config.yaml
hidden_size: 96
balance_bias: false
init_std_router: 0.0375
lr_router: 0.00111
init_std_down: 0.0
beta2: 0.99
schedule: "wsd"
doc_mask: true
Below are experts of layer 2 (counted from 0) of a mixture-of-experts language model. Rows are named router (the router's row for the expert), down (a neuron's output weights, with its number) and show model dimensions 0-95. Each number is 128 + 32 x the weight over its row's rms, rounded and kept within 0 to 255. Numbers have three digits each.
Before each expert's rows: "raises" lists some tokens whose logits its average output raises strongly, later layers aside. This comes from a sample of Wikipedia text that the model never trained on.

# expert 19
raises: "e", "1", "from"
router:090123158125184115163100095090073088125125058091155114130096132087120092158197163189125142088103149135180079117119141147106138098183091091127151088118108164149111134091168076164176134154093103094148098122111139116128120125085163108110054096169134100086117088097094125189094108146166134157
down4:125161126173201154152082178139173117067129139114154110134149186215128127139116131127118069143136130142097124172193138160184154126090107103137145095077107138070154181136141092087125147147146124087139091173138056096125153131093139121114162115096071132117096103147138105130166139146147053105
down5:084145135146145135143062168105108137109088081135094105130128123102148122075147148111178133171138066128080053118120176109089151066127142097151115143181140107099097159175154157189102137168113081161158135098114142171123140100147148047147053120153152109134167138143055098149140142093102119139
down6:119150127117100205099170177163051102072140151161095117159179128188166104148120092121078145162147094082080149085130144151138085158109161181107163106168153171133170153087107148074084088143128115127094083106173125123130131145142071139155096171125069142127134148151104164144143088127161129121
down7:117089139151117193124167180101178047142188099167127088174170079106118101134124164124107214109132136151119168129125099082122066108073188126155131150123133141111115134100111123122161156150132147108073131130112132090165141147115106098138120177124023124165138135097148106165140095099132170127
down8:132148115125133145112044185143137114119118085149193161075156137112142075134151119130073119090146168143101194102103083075158110094184123152164088144137133094137140166097118090095126123142122112134080151141124155119164148134117125212098141072105125094165100101105106172137194097174133160190
down9:150141102142138155161125118206157040130050106086124172154134110190155109093183151130143160120143173102083158112132164178152114154159141132150101113088093149150160172131095170151116141129096128082071154130153156065142139132164151148093129119173090090124144082139060104122085092140121136094
down10:110136067146128115175179132091073153168128099126115074046143130103183132086124099157126143166147139162114083100136125158160169100191106097147059064164105150136180158130109144142076128145119137129150059077117114110080080128131091125142127108078157137081177116129114166163110110143097105154
down11:143096140080081117154163073096130081157131191118196158137097141067098126125169114161110120189097140130129126103115187087145158101164129156095111125116154144092115197122146095162069147118147174128091132067114152159143063116154089172083119112081056094114121119109100113136097142104158160123
down12:131048132120137125155122138092121117071101129154132151161126106143172143084120114178077087165125204092095079085097134100092129139123161070145094135103083127121126170112103089134179071128113097072102098177129143116124119122164143153088121160098106098105125097208179137181064155093116119126
down13:146150092132164128117115121117091189130138129130129109102089127160081121162093188133159092120101098143127147189183111118120118122167152166147123125068131141103135152125126078099124105144192175175121132082136103044175100149119102114100136064078118175145059106128137127110090107155145120233
down14:106086129146171151153061095098152142138126105125154184117127180123186070159102174108146127172176183089183186162173150136170068088156134078180064168115157166098134170100166127104145138122103136149117131147108148176127117163151146160098146122158118144142167138158091110146159095078156135139
down15:146087095160120137083169157140123099180134125121140134175120133129085095092114061147094104097134125153084117099112066147211164114080094172103132134097156131106104199111149183170117127157097146073094129098144132113130124112115168090079103151106107134115166131040134074100164075087133119150
down16:068197122117134122133085083144149082141101163144141187144102151116095112105114075166156096125160078075184086138115184129173084147143139131098089101162155143122137105141134101084145112106145154090135094122084138102118118178070138093146063096114156114150095107174176152083177109177150153077
down17:142184125111147136085172146145099126154084070176145165125096155149130115134135127135137138090100107093147128123169112068154152070174142106126145104150128139089157152182086140072136091131129135028080151174127162086144145107155117153127084170111120090121182150143157197178179149163101179130
down18:105098131126158115123121111162105096201133068116140094173081177085064131163108176149138133162137178113138152107123129097120155089157147103134093122111150117139083118099123106178145108080128156147108106190071163090164126107088153103079111071110097086146067056118122188102156160162160100122
down19:141075159135104119120124181189208203156125150145092145177059134125088151127147115117148164192147086068139169121173125123141128128137109116114153102093098159110130148154149156152118115146177152132078170191110082148205157149124051091146117113158088091116116136145133140168140140113132161109
down20:133129121115113101123095130145220168141144144209084127113092147150114182106156121109115121104121121056118107116136098135116157128160141092122126108135142152124115128111166093080140139111164140127165111161148114116088096123153156115148029125094148115152097161145090103202068038104087177073
down21:111128128195119113149119189125074070144076096181185148066044172100125142132095114155163149140181125110126097159124103115058113062149124101095180124088142121111068173153100171155153154099181142121110117114144131141109125180138086105164094097096130134121124132117087123148146137182152119125
down22:117157127148139123201158116055130135096163114104138128146113105133158088156139164101128100140142162183132128107114115105126123182177163114112131098193132173167094203170093140125142199193093206095146147094125127135099083135136080117159156165140077190129141104124085076167148138133146104134
down23:111150131112087110145143138146101085087073113193123122099101189109180114124153090104156110226120144129166111145138150157135130126074104091145165094134166122150087104156146123131221120138120142100043154084088192058113168148153146099120125084129131163098134137094150144111120120151142144174
down24:128161041091117098090105084164102109104161126173098052105176157105116108097121158121124127124115139137146142105076160139183192118148161174103093158136156152110141092117122117142111126166136170169096157146154105073117165072090136118161131133132116081138080165033145136104109156062110142132
down25:103086143125137128217174142124126162142166115102179154143121110124138084116118136168165147085108163173172120092122129153153137107107131095167094150100058169104204158179159102131147140190071075143175139168086147154167155124114157133125140090123128090181113121115099103130089132136044146111
down26:158174134127188142128119138156100116099111156139172147113107162143188129162135129109132100112156110122168119153095088104056101094103125191080127052166109143087092122163100079107125147178129124078089151083086148122138103146163082097133160127128184088155128064118154132154143042154120147075
down27:097082158209163110112148179190165119117208147127159154145170120102087106110169123189101116127088109101162135078071136146088111127125114113095168092098133105128153117135149121055144105085089158091162106131093099112145130092119090110097138136157157118140177119155120164143100180122141111041
down28:102155129061155126116136061085149171076154138157155126134114128177146095118107131128173090118072136108174128157118115170136104113128144119162146099108171176144074106131125188120187085136085126131141178111149051076178088082140131158075127125124078113138154103090121101097154139066158150075
down29:107070107114035159113143123096183145170125098151120168080160136097090162120153123132122155140194141125097169110087126132106154080102109074111141158199207114122134107169107143165137108111166185136125172154135142144149192116129173136122124126140066111128112124098105104096072173119104116072
down30:104077144117144126154137160089135101196150126116193127154113100074048125207179141132163175159148188092119159128128138084168101127125110126132057104129057136157145168142173115138126069110125138139117155126077109186133184113088138153129108143123123096116168142131139152119088098168150187113
down31:192152127160101128164153150105105174099135154104124134139109133136097173177136126082135126122139118149112072102128060114033196122132096143090135181160121145152163141091182109129091167148154124160114130084116125127139181164104194112177072128118125074036110149090104126112090135149132123151
down32:124173140143125123130174152175160145132137124074145127099094191117198107150133130111109117177114194120151120119095124168125144193163125166071121069139137126093108118137191186171157157125130106082106149154128071149078102090113123191119111115147124087149105091110090130129068142182051138109
down33:095126119137113121123088137177150148130117136126130161132099149174086142209148122094153044173147091084135152166054074130136118183073131069108095092139139125150107131186165158125144085143119108122124097159180119158110105139105143166152149126056171166094135070142159097076149107119101162145
down34:078155153116173141096159182120185087141111114117095158127093161164105116111112133090144086113133138107174120123140055104127090135107154108131090093204076114044140120145155111129126064084085125099122089134124150153232162161155104118086080110141089120115132119126091133136124094097102120176
down35:102074123165158181138135136121135070098162196122206121145143101115152082151152096177136090134172104096097138154134156109142143063096114106088099146142107082088118172188131132073123115142113149147170116123118090089181159065133181181172145149087149104108106117165142085135129134107090175098
down36:173161068149120145105110099141102142201134106144161095113134104166072101139169170098147099149158108158197063118148133138148145144151187136113141133073092178130173111183134170150113094174122167098091126121043160105152166116140162118091159135157140120124082132148120175157073085162108146106
down37:160123153141134129170121146172143087142099121056165113082087141106101083180096084092146111110151138140170113149153115088160179163066163139159090134130113092109126119124086066134118190126114089160093148172068097179129157123099128097167152096106161136150177107114143149055122182120077101092
down38:174156134149122130120137099109110026093150143148014089129119118126176180135153130108118120108082172170112129120095106125098126137171182149113100145106184128096138128098142180133148137164133142164093102079107112117077055128115107112111097093144120110124089119078110178099051105116122131147
down39:061099133183099158085137044106156139132145117138130084143129172129110168000155094149102117075113156121111185141099120085119097112092153139132108131133108114144131147101111188116130120126124086118149143212101099145131094110128108104087107133117104141101171146156126083093080083103099128153
down40:151159067134127120146143108255113183161097124150139114082146157146173197074092126114111115150132131113075152105168129168151099152090107151114127104136120143146154058195125084148071099147134102155141132156152067169138118154165163136086133144095150122110118066123148119108144146149128091143
down41:118085167143104108071139138097183134146102117154079148154132095094120120121148131106138117158121057118116190167185088184166132094111096104137094117101078073152172134201098119161056161101153181082148143122141083114161080089114148142099146166112155094179144107132161114106119160157129176111
down42:141121128133186089175129193102143083139194147070141094146123092128126095144137199121093132141144112133133077197161132120124144134153126092140162128120175118148092134079152176126114177139126122200165097081131112123199075105074069098141157127168140133083136118084143097110157134132071088125
down43:143088137079113068131104124142184114134159174100130163144132154122149132114162117130157096106108078087094070126160155125163147049150107125118124123095097059155113151132118141092089114090110160126122106162139056106127104122125188170133112121146158058163213132164161115135153056074090124135
down44:120160141093134153059196130122104149108146156129134202120146184101088146094170102107163085099131118138136136101179133118094144096141152173127110137105107102109122141175148109075132142109106161058187071091182133141092147146123143163171182116123051080133136131133135130155072124058170123151
down45:193158092089125144065137060111116169138138211164113175066076141125116096156093135115136111130149158133114138111116112097161124141190088137090125163093172111145080116190140105094089148081091129028154125128186151140094127125164114148119106134140115137180146154122111124161116127072125129099
down46:144143124140065155083159112150169118139136087165150192164117135181114186090156126121172094076145155119149104140162092144172096119126105161135108118169150114169137134119118107143125143144162099117150133103130043233182138155154105166123095073158098165097175156105156107164169097093139165117
down47:082149130107166172125121107170119086104076125130095090135088057098058067150142124202092098163097111196143111085111139137141113102137183083148080118079113125140122111036171147121119156120088139112149139176156106149101160129114106156093088129129097158112150128140156103167165116166144081129
down48:138020158124132141137138101105086111168120110105094112103115120147132141130109135105158133054077169181102093124152138077131115137101186119131165165138107100175177151055107143127113148126116122110106111067179112133111210133183154148156073172135137115133163125144121109051109077126109113135
down49:100179140102126183164128175145077089186168113113130144137123162073137099116127172126139160111155162123157126105134147131107159128192092160133114173153153137128131095190156199113137153110113139197077139203124091187172135122078143161152093139107221155088143115124164155120114151144149129139
down50:151172110121157153090086156096072079087127124149113127120148151124138097118117202135115115151178149175130032184146141175167106089085122177088164158109160097122105133107123191156139126207115138148152152112125125099084162145084167098132107159148143166136093132112140057101078138121110154101
down51:107155093157142104120176105101101135157150135127136074131061102122149125085135119190135160180160140097063192146140187141155145173048113140113176155140115156161156175114121101172135113160113113097110087099051179113135147110139178146082091149130116112085109090063141130116143113158168117161
down52:116137159093108082097133120158178062120147162117121085167122145128135144195139162119177174155157141063148113092096111170125114131136129130190099122141158106173152139131158193168137147114152118147078072148116178143128175084176074176131123088141161186148127091180126167071121107140084146158
down53:093085129047144135110123152127163154121106158133134159060122107181156160123157130151115103167161177152148124031117104108117139146141116128153123118119090133157150174132110085174121156131075153099164104130180104145123108209090159127108110124128145155099147149106138112189138041165198093156
down54:081048102122167066093081183127186145140158147086088107102119102113160087149171130060149134147183051087125177148172123123116128110089106073159137112114126116118122116142179093155109095116099079157108165148103130161073116159134112120133121136143115148177100171149141150136063148099104094143
down55:108143143082178125123163088083152114108097113138128119122139058099073164123161112108120143129099123142150164116159127178116089108134095136139159182129129099163084161159167135144115115116151133140148106123126177200112100161134192153133139105124074216149077207076165090088151074126126117190
down56:120106105123106100148127111166087096128108104143130115141189096105125084143125098134128141154128020116146095134061146093115148163195074106130079120174102181139153120044136107143108151130066162166112137114194145177167124105159149188199133085117174132117112126115117111097150112126118154124
down57:116070116125118035114167105171119103159120109102145085111119112154153100036107106178155108172147121172120109105102118137157164147030143115142159085117127085174106122119101171122157150126121118128125105155168125122129186156158138123129099135066118188169134151097148137133120143205177106165
down58:156155097129125157149142136135132232121135144146108145092070138147094125128155148137126161127106166173106131150138118088150062113176098124102121137158140132112122120066252118112127127147128092113154143161157122123166139178122150100102112198120147116164129157108088127215069157094154111171
down59:147109100111092122168146128115101128133151111116121124113113059156176167121127116147178111169115151094120116179072197129126140162156055071160142098129101163154126096107123170092180136046143146138121112104140143114094106094151114149103040194156177111115117148142140155151067130153109197107
down60:117087096152148144167124079060147162069118089121124167120030105093080172134156182166138099152083165149131090118123132124121154171128166133095137069117186133163137175194153113121134126163115107148117053150188112049123137139161129175150140136115158105103123121126096153140112139121169128127
down61:102118118134067114170128124094086185110157120155153151093043104165148106172158104172102173128152127068127130185103128122147154119104126116072115095119150142112066155157111107151136161160206182121143159178129100124089140114160123141090164141094127166159125095069105191065130137169100114133
down62:203152091084144083182098135133193142121117119168140143102177170115094124103165136117112098098133197118154133109134110198169166095127199125145140088061115161122071097162132107145146153131094125112186111155160152166167142127091155155142091126134110114134070185094103096114111104125192114119
down63:092119166194118125132160099157158093111040125120124118112125120161115156157122129168164092138119123120133182082173181132121091135136123111148091077152182160091139153132151107059174121064172105099088144236129083132112138190119105142080149093135118130118168122158099135133122094173104134126
down64:133106102137214124111120170131144171171143129185130152116175095146116126112248122131113113150106152111141130111136109107126133122153073123083131146082144100148149057186156171141119142110110141126130149085112066104056175141127095154096117093164166167150145169123135115184135147091179162137
down65:177108125107126082117116145120122134152120126133134213125090132119159172069147162146166149100177100127211112136050163161131200121097103122051126163177127135123089095079137108150115097192138163138117088129107128123131122105138187142157129102111097146179070143157070121107107115089161143137
down66:141120154111162124062081131118101131149136110157168155132118114154098150079110070111047103125115151140119122127187090065169034126105126163121151132171124150123117160185114166091137144151189135196161122129178057172083155118131115117140129164118099173109130134171113119130159101090138136180
down67:151097090143173094135093127112186101145117057113176115105096150183108134103099155096123114157157185141134095057103093146079153165095170086175108155132080168145146133113131163182166108173159118133192079120210161170152176144157106177116126097155121154132146135145127113153128122112090124104
down68:155135097139144081154083101103129189094124100108120138116141113203099146092122159050132162062096116177116069149129119127086128110110124221183151085078112136130155120114068158150124112139126077117110108111147110082102090146120180145110124123118130142157170060098080103085156104139156127159
down69:139159150165124096168138124121128077088177149077093176116159092102102168138143190134108176116040178143167098088127126156148156147079126155153179165111081112131116161074089167108135133151086065150097086116144157142145183098096095133095110111154128157106129160053099154124085105129150135129
down70:100133169145158106163124157138139105159128094098117054130129086144124119100183080110105186086147163172100132067090112129143126078136132077126154134133121153099109087145135141091110119138083063149186122161155143169139188059090137134200133132131099074107113086123126099088066137146116094184
down71:110148113103127124197120097153132147100102117129128176099133110110094134129107186154150061098093121172201157142085155142147113102194107150091073093089127168178126136115147167154105088150147111084117124172092058084145121129124124153112123046135109123171081074106087164159090118152087103152
down72:075127090125134121148180088147128104115113124117111082094128153136151106180145140156142136128166129221097138034174085191115156143142162105116170116152108116188183150112140150135160102126123149138163109116131150118150204108153178063160114153113134125181104111155033135146136119147162138130
down73:121158154169170091162105131101135193157096149112098101113093157084120109102148058166164071143138079100162124232127092130131113108110142169103105115086072132131130105105167155108125153098171116163089191100108165152123088188092129109096113136111107164101134186149110153186099114140124096127
down74:148114204174146140120178131168101125094100149107123080122114089107166164105131147139111120165151137067020165170136139120097174125128093134166167159088140143071138167111098125100137127124138124088182131103135124101113140073067086121131131145068175100155109090165100130122096139128191070127
down75:107148129175139216093117083110152125086144158159173140117134117184165103127146175124128117149160169089085133172086148117154061060121099115134143090079110120049180115149124106151168089176121115053114108174079131103103162148178150092111119110109153121119164109163125153130085124112143160137
down76:086131108154089212164160142140142173125111130130117160084089132068130143116145093142118169108130192123130140081186191088118114088172076098119130122162148157099146104122137139083099106169100126161087105080163156153140093115112192123155166149112040148151163086098146114141109164073110141157
down77:158181196127132144161095117181185107119148094119113150128118185126128110153121149115139142099161048151094084135165112132121161125102161137146121138194139167197096093193124178119137164009169135168136154134154143140098107131166112126067137175129134154119124141156144118112148078132100135110
down78:133146117143122143118135139154116108135076158143134068106100140119118135185108081165152114180117130110120180081139162128138144170141107130119111114074119129131098132048058158107136150153127082083137038211126127072118125155181141066150156116158071096097136122144079094090122148111091105079
down79:148175098146117127072117105086157097141069124104128132142113176105209160153194180103067163148106150160136130080066084163056114166135146149067084138138158136129119141083189124133099138082096163089127072088126091124159116142148121134181141159141073121122116175112118100137125143114141133114
down80:145080100129085126165162136103156123090165128095097077192139071126119140133094144123130132119069176034118156155121119162122181145072135147169164165027161129105100097104130112066123124134132099087138140124125082081126096096163167131110120088163140130109134129072096144110142115091138119072
down81:092156119137186093167112136120210164109122120133127164168089138085138151119152153134112098118083097071113098121126103116105109108094093131142116104179099073104115078104066089144162143144180160113149122124155107086072141217131136119099118142137138136133194126083110088139182141120065140202
down82:127144100140177092161096114134133139152120058122156101097072101110121098132095120121098134105124111128154090069085156133078124134204128114174181105112110083082097088129148117192134077116195118215151118131104161123159168116165122167137111159176136051099124190160113136125140102126138096117
down83:133055070098119087159138164081109160111085140171118151159114093102110086055167122099100061164126121082187159125060112158126107177125145124153111115119108115123144083135187085109145121086091118103135147113156162153147110127171195152118168119189095103108136162135136141154118114089172176096
down84:124158078123099116130136120174085141078098157111137156106081148183097172129105135124109100116160101113088165093092099077107102145154090116154157134065095128153176123109145162131101151142150098122115153115143092162151101064153130182058064155086116157182115165202153102062159149146156139092
down85:100100094090107199191157063065125133089116135126169122106162194105151082107125073132155141113089232139086067123118119139154092100160069149097122190124086117127123154157138113160133104122074134131133115157093109113164072128085151133104125118118111120116134126078174140131177109127102126111
down86:114122132113112118096169165093088163123123094092089163141154094079118096116087133136144154108115105080143123095141149163096128182193149110095126175191139121163141100091192181130166146162102145183186134135140110168091180051145122161181091127132107175083146157100174168104101126121175147137
down87:138159154088151174112088070117080047145113151058128158155120135156141137185103129161086131134094164227112138119133116131161145131152113152109113180113154124173140133103124175157080126098096155081106141132077147108170113107111068143075129125103076133140125065174126090085092136149087143126
down88:155155153158173116128219134176121117164084132121135194119154079108046059115155113183130086107124152136104155124108088064167174076108148106104113093160132127150145103136149157112121102178099096133205067125152168120107116136165128155108144086113157115120137138151092133107094135125194142132
down89:065076089163089110171096096123114126142130091135115116119148145119143140135136105172131127158107163148066108093107090167115056152150086097128145130142099096174119104098152121199179159079156109106130102120129128207110221159163161218106104120102143174145099116141142137133098123166110149153
down90:171137114158110091172152170151151101130131199127140071159095098160125088095086081145227133087111144083102160111111097135171125118156117117132142156087156182133131096135140153088174090100119169138161137145168145190164088112167141165146148131165119118135149178082168157138157098127049134107
down91:103113139067149125147102088139109132102130106075145109157193159092115126155111100222095090038091142137077143122137084120043122107157129168174116171129138107125109118167089115064097123151153135063125140159082071112157173116107102125145130102131169108123102128117135167173100146113152127156
down92:105150121102145127148078148102152141082127105140112128099105148151166106100143132082139126130145086085128166116119133163068145159234174140154119091151108140159082141151082191111086132158086101144139159117110113163058144135094106166116137158123104083099146140102077125057146073140184169063
down93:129183120080098068120100148109124201111142095131105159173091147108152120098136191057146162126118196154123157183114169132085122139097107132119164102109095112133109199085121131082130111147166207152084087078127171133172126118153140199139110135133120120136138072120117146103134073158146133127
down94:101131197126106123122101136136123099111184189134150115111114111159184096150221101150169086107126167187150127132142127111133141100191076183121118080125156138109087091115076167083120147138115129139110122124096139055188128101147113116116130098136132149195127155114108098129141137110132058209
down95:138047124119119072159165076095121136139229178110126153121112165042118176129152135161135136114103103112121103132106093138112116101104093158092109106189088126132155182103104106149126109118140104073109130178133147138131110181092145161158148098140099086073140108052082129165115106131165138121
down96:058128110145173173209043141178129143137058106130173094135103146088171175149123140182138086085120101112121108178110179114147150135094137109120106128095177146180070105114118183088184132135169136139102125146103202162111110119122181110142100122125155160123087135121141149124149113161119132138
down97:120169137119049145141179166189095108138120120101139095161123052112117138162101128091106151133090127106098108104127151128104116177169108080090139118133150093112048130117122187110132126039134114118154161105058157151144206078085081158097118124115118130162127111132155099153089176143102117150
down98:142085104200096158096181110158158081115105126144077172058168131147098151124137059131134115217118106108107133101164076079108161159119166116098055160096152142060114128115158130100102145158149150164148129121139076094121093131128101084173116128088117131154127099118138128201137140124095107136
down99:175128092111128184125115176164090124101130176088120122102122090119089130160170135141100087059163167132110134169182126065114141100119129118171082143098123112100166093162101144169132144120167133115137181176128078099142134131186161122170137199105190151107089124147223094111124148140089121124
down100:152115147133023156106164115109158096079156125123115092141169127152119083108064158158105114099202137131119129130067127166150090145097082138157146130117135139152118116135122097087153097110146167048081109137096150102176182116104116170125115151089140161150172193061124124133116137159176115169
down101:146145142158142173150152129149105114057104156101167082186175153130140149195146143139139136184153138117095128083110123129173104124179176110113123122153149177124164122171173061172116197160058120150172123133124136108154142125117172140076115174176156094132106176111137113081131156136150090191
down102:101174136143095163176109146146050148134115156136145130118114075120174092153181198107103118104164080103059130121123145149131118077118113123085160113132156118182120143144128106155107155145040144117117156118203158135149195112186118102106104101130160124097203105111133101101127096147134152184
down103:129073090081119101128124117102103181129123111108143136080172171166135161149096180087116143144124131111085137162211110081144171105144196137095153110132141126124134145131117120094069071177128087138146128122109109122135111113114106080156077081087090084144099140143156251112158155124146126135
down104:103183085128201110158141097143106147183124156127125168112110113130119100118093068101086082060145137195137107141139164131158081142143132117084148081122141098082114168081079133136108144133093129098136089102193140120131164091095159148191060173098063095134140159150126118114105117114118151072
down105:102080140103135090106097112107144159112128113162124185172110162117158078175098135157135151151126147169111126134135138126094133045063145113162146156170086093175086200119078064111163093119119128133177140108089070086186111140072134156138111092149117101142120115119107149133111049088139165102
down106:185095087118123119161065117100183076113125126151111117149168079133141126167142126101143187185114129127116042189132109152116112092158171175137142088167163131140172122123063136100084115107172146157134141095112128154096158135144075127125137164144138115161141127085140114027101132109132163186
down107:138170105167117140110086056159130153108200104125133143119079100156146100103148043124118135142153087075102115090109125092102127155116148129096191163100102159138117158166074142152103192173111171076135112117123145080145132125088155144131132157134175163116084147113120060056107069151120128137
down108:088107166064128169136115155115083120144183156110095149138101134086165142169114097099112157116130145172167142199101107150129143089111228120132155074165146130166115089116160110142092117130130108120127077093127154171126077109097182103136108124130087212126154091149148136100066149119136060121
down109:119116167174113157120138146163128108109080136185151143040165113175100105194148130090122161144083111107107120139104083127100131107079156168137129150084094151177132116101150138145156110132170164185091195129106166115161056134138174154097140173141126105064162115144135199086104114160125120151
down110:125164137087083115174133094161169150157133112136108127119141123124129098142170064072115149108179092134124183127128181142153168121167147170139097123105102091182138114108132247097145076124174151151122196178107123141141149057163147112169134088132110093112152128116126137070081136116105167118
down111:150137120155133163054167157122168119146172099134145100094139170150113154070142198163168104083136111129091123086097136113110095098156109104085128110163119113113128105102081161083088168141128125150166057172144160100167053125171158219113145117130140153101127147151138114129121118104122049162
down112:155121163113138160100156106125141117148208142136118129117139144152112145166110146136119168092112150201106106166142161153079142142147124117136157065145100137133140197072166112171097163131142099147108070129215086135160096106224142094195118141123156126099126152120077137133097122051128118100
down113:120124105087142082083190153139080138069135096119119146144105088181059145112176067081139142194130131156174076129120131146116129077161103180131094194149148113135158107133091128156123157154164121128100125235159128134116120165141053089182106110141145106135127159141137114162130136152118132127
down114:101148170166084140109100171153157161110113104099170106112152102101152117108152129059124176065108130145185182097096123132166145119152102148184192143123131117128127094215088176118099144144156178110084141117101088132136146122161176159116173122109183115164090143147112120097165167098058130099
down115:150119103165151125183124089133118116110036132112167098125110073174138092198114141150152104113172148151120105069141190140105190153089112114126126150106088191109189126152099064087128148146081074132116125133134128123133098199119123124167109084173171126153150083133116130189105131164118135123
down116:141116157143143096106135145196203171160120090104166165172132178138129123081154130145124176092100195136146085106061113127062160115177115151120176152142140128128118072098116108144127112147135150144140152052101142125135123190180156112117110098113154074155215133101089110089130134155146156120
down117:163109136127106137118163130119063087134120149124134104109111122115159144121030125104135143113054168071084167133092136096129114107146073140094155156119124181117097156059113170119076212103143164139113042119136148136127103121146119190157155097158123151085135122091103173147124139120154070141
down118:132160142123116145139168118112131124134100124136127113118174166105130114141071050132135175100087159133165112093147127195092142125151089125129097131135177174158134140164129096108146196098110165203085197188058137123132146072140126150188136102206098126094179126115136102081141155164121123115
down119:083106119145204122088092092159078111119148152171163107113150169159088084104072158117082104123154156168123105146179141124161106111092140133111107130107105172101147145118126141134075087172152099109123094107184085083128073142136146103069163192133134092076178135154126150217140106125152102121
down120:196091124164092162122124120142137148134093058116130138132155135135128112068129133093106126139122079111087086162100159123088101175132112152072159121132174099125147149125072125078151067045151098098114093065090117094150143105157145086078140117100118089098125039107092115093117161142107174123
down121:190141095164137122073132098133083051148131172088175206134123126115100152138176115123135123121165131128112119165122098138194119216072148123107092117130111115093117123163176135123099133123123151233132152103093124172141132134107131090157088115166133151120161123126144114124150212135108112180
down122:155107116106133055120176139141167141116136124144136198163114129177109158079096178113114076116115162104178107150143175168125161181099168116103101096125179054113137142156121063074199153101172132120133160105146177138153168107105177157186151093134129125140147146113121167141127094121132078094
down123:142118121170095144149137087078138177146169212126108140123116085100167112110127168170145108119171127140112103096156106104149108092048152062101111146169106183146163165207134079063118144106131100091169128106097142088150119114090105114170187103105146108122069174128129129106086107142101119113
down124:116135117174073124106125080138135132125156191102150092127147065086136137124131126159144152106125120134132125102115163107098140117075102110140139119137046136086141187122162149156166147228142123106065103141036130110105105135115073075141115133093135168107114121114143069128207105091090140152
down125:153114112107161125163117138105079139176125155126147085143148052154132139114138140135134119124128104098131151130083153083116137100150127077108137107148176147112136111050090113198155099148021054121104100135133073122125103122150094114142099185106086130068168101175090104197100138153164139124
down126:154154122165147147164123174128121197134137079113087188122117182114051109087164112165097174155151122163184127119149105144124176180141133170092099064071129137136120163094146091173145166099165090130116158115201143146056122113115166096110129145115119146129140120167136150097106157111173089166
down127:114123197163125120084101125159108084067105112156098232107153179125128052119088113156111124152151062141109166079097172140124120129172136135123119099156114141143160157149144180074081162144132156124107080104148146181108162121129115129154123095138149100128148087182106089097133137206109104123
down128:126097153113120134142136183136120156101175103136134129122184113127107138161071117140090159088139128183075099060127073113100129164136109185115086186095119085135114139118140169170107161130103122160149130104128182175199171130137112062130166151210119194137106135138127165122152145130104127204
down129:139203095154129115145075128173108174165074094139103129152129143189127129138099149121091140133182179125153136075179068142115116180108137088140099068188090117145155125098117160158095154059079157146172119112110148119147131116173095133108168123141101073153149083140152118104185127144082139172
down130:154124195201162146129103111200105146139142138101120103105162134162173086103103093204151137149145058126118118129141087142135178171130143120106167075130120127117122081204174100126104152069092111101139125149099142102093152135174138139148126071098085128085199104093131102132091099101121145096
down131:183129154143129188165112184166114127076149158100127132179145120125140165120134067179100086160142149072134159122152038132145110135174162135145108189133171133092097124101110106159135139162161157127106185147150089108093097223143121139107178118111077133128110168101121110155147143178105103162
down132:149150186138129205171126123093141147100149153140115158138159054123091130132139127108095142078128117117158097142102132062129128150139150153100159050146119116076113150106112170121175171097108072147082150088145102155124120072127172111167137121154127154106093091180196148163065179128123110069
down133:096073166155103121140140103157160111165072119093112096076164190121127124083093178111059116175148173115080157155147141160144131081107129162107110137172096151064130045096115193068092089115118156144109118209131105154124114132078142131148137135094122139131121170180099112132105130108133132120
down134:179233175130158090152123198136101166110121103167056133075115096120086145111125120132133108092152116110108150045121101130127143133110126100122142094115084110138103168081168147134115137071101171186157161112195165130120169111152173101129138125151155123142191159114133100120119106086096115163
down135:118145070137086117122188115191172145117120038188151141098092115112114172122143159105130138124123119072128129140146127120150094104137198099110133139099096103173119143108120144088088099142169149139091093169133051118145140071203144151111088198154160165115108144187135138106109096139128095164
down136:096083176126109142117126090150090106167156119126108139124109124147173133104056140106145066083178142123216111092115121113110182138141135129178158140166123161179164155201150117148056135133154095138158099091125173152129113129112135138057094081115102096115111145097142095146167115213132116098
down137:114120067126136127119132178098143044130156168160137172146157103181180120162085103128188161101080067080072156097102136118142139165151117172144105137129206156152154146131146093169181122158148114174099128175125121127119110084105116126134174154170061162142110152121121132145084132183125114161
down138:108115073085157114098095121127100119130108147122108135124091105140158120147094161076090129164124097081145148161162098175096112119190121152190149166121105107169113150112091071121108122119071132122123096149193080158057156129095182120118145101160105137208135133095198090131088164087146073145
down139:163135122120229187131061152115127121235133172110132194104134122116132177154147141076134139056119128128143105200171126086140137138116087128107118146083114108125119090102065111093098120089142103106141112132092133131109094132088109154136152164133182162164112123110126129135074151112082151152
down140:159143128130128127071150078117179214177158202156138093105129128116142165116127151096126185107163124134152171116099116170103144136082096173130075113200109127102135147100112084102087087173111165144138148159142073153140136107098130130093102139076143136134104137038138127082139109080179120103
down141:177091117181113152080105111135092111147131177132074149180154092141176105088167136150129109108169123211092129108193143126127143118092145117090211183160179199143136138117136098159101153168116118100157160119168129117138170137168130153102135152123111104054099190139119115143132119170100104151
down142:124103116131120156121191127150141105152140101143059186106143106152102102115102134070124166120175157111125189125184089118115085103088078140158161104121123067153157100143159127091199108081128145103104134134137147178183150113129172140154084129118151156207139176124189170077163143133081147136
down143:150139155132147078122146118117139191088091134180171103123121126140059125162142126103105131215162123090176058118105122148100140167128113098175112067139163157132139119206147053118069084095163143123121167127059102135132146157174136137117120125150163087159110128154110179154138127122161173120
down144:114088158141158111219156171099147169198138123114044086090187096150125148166119108160117102143086109152117125161125132121127136139124149120125117144123163116112116126076149154066187079127148110150118068136165107202128131161135079139142159152111096068103175135110117107142086166128189166142
down145:143105138164157143134073136163118136090125171164166114106067083149122128108168108165149130144175116150076121127144141111095132120104112117088156161124137124083105123173068075108141129106129203124077105112203106074167144125111121165177101113163140073130179153103131088156123072125153225110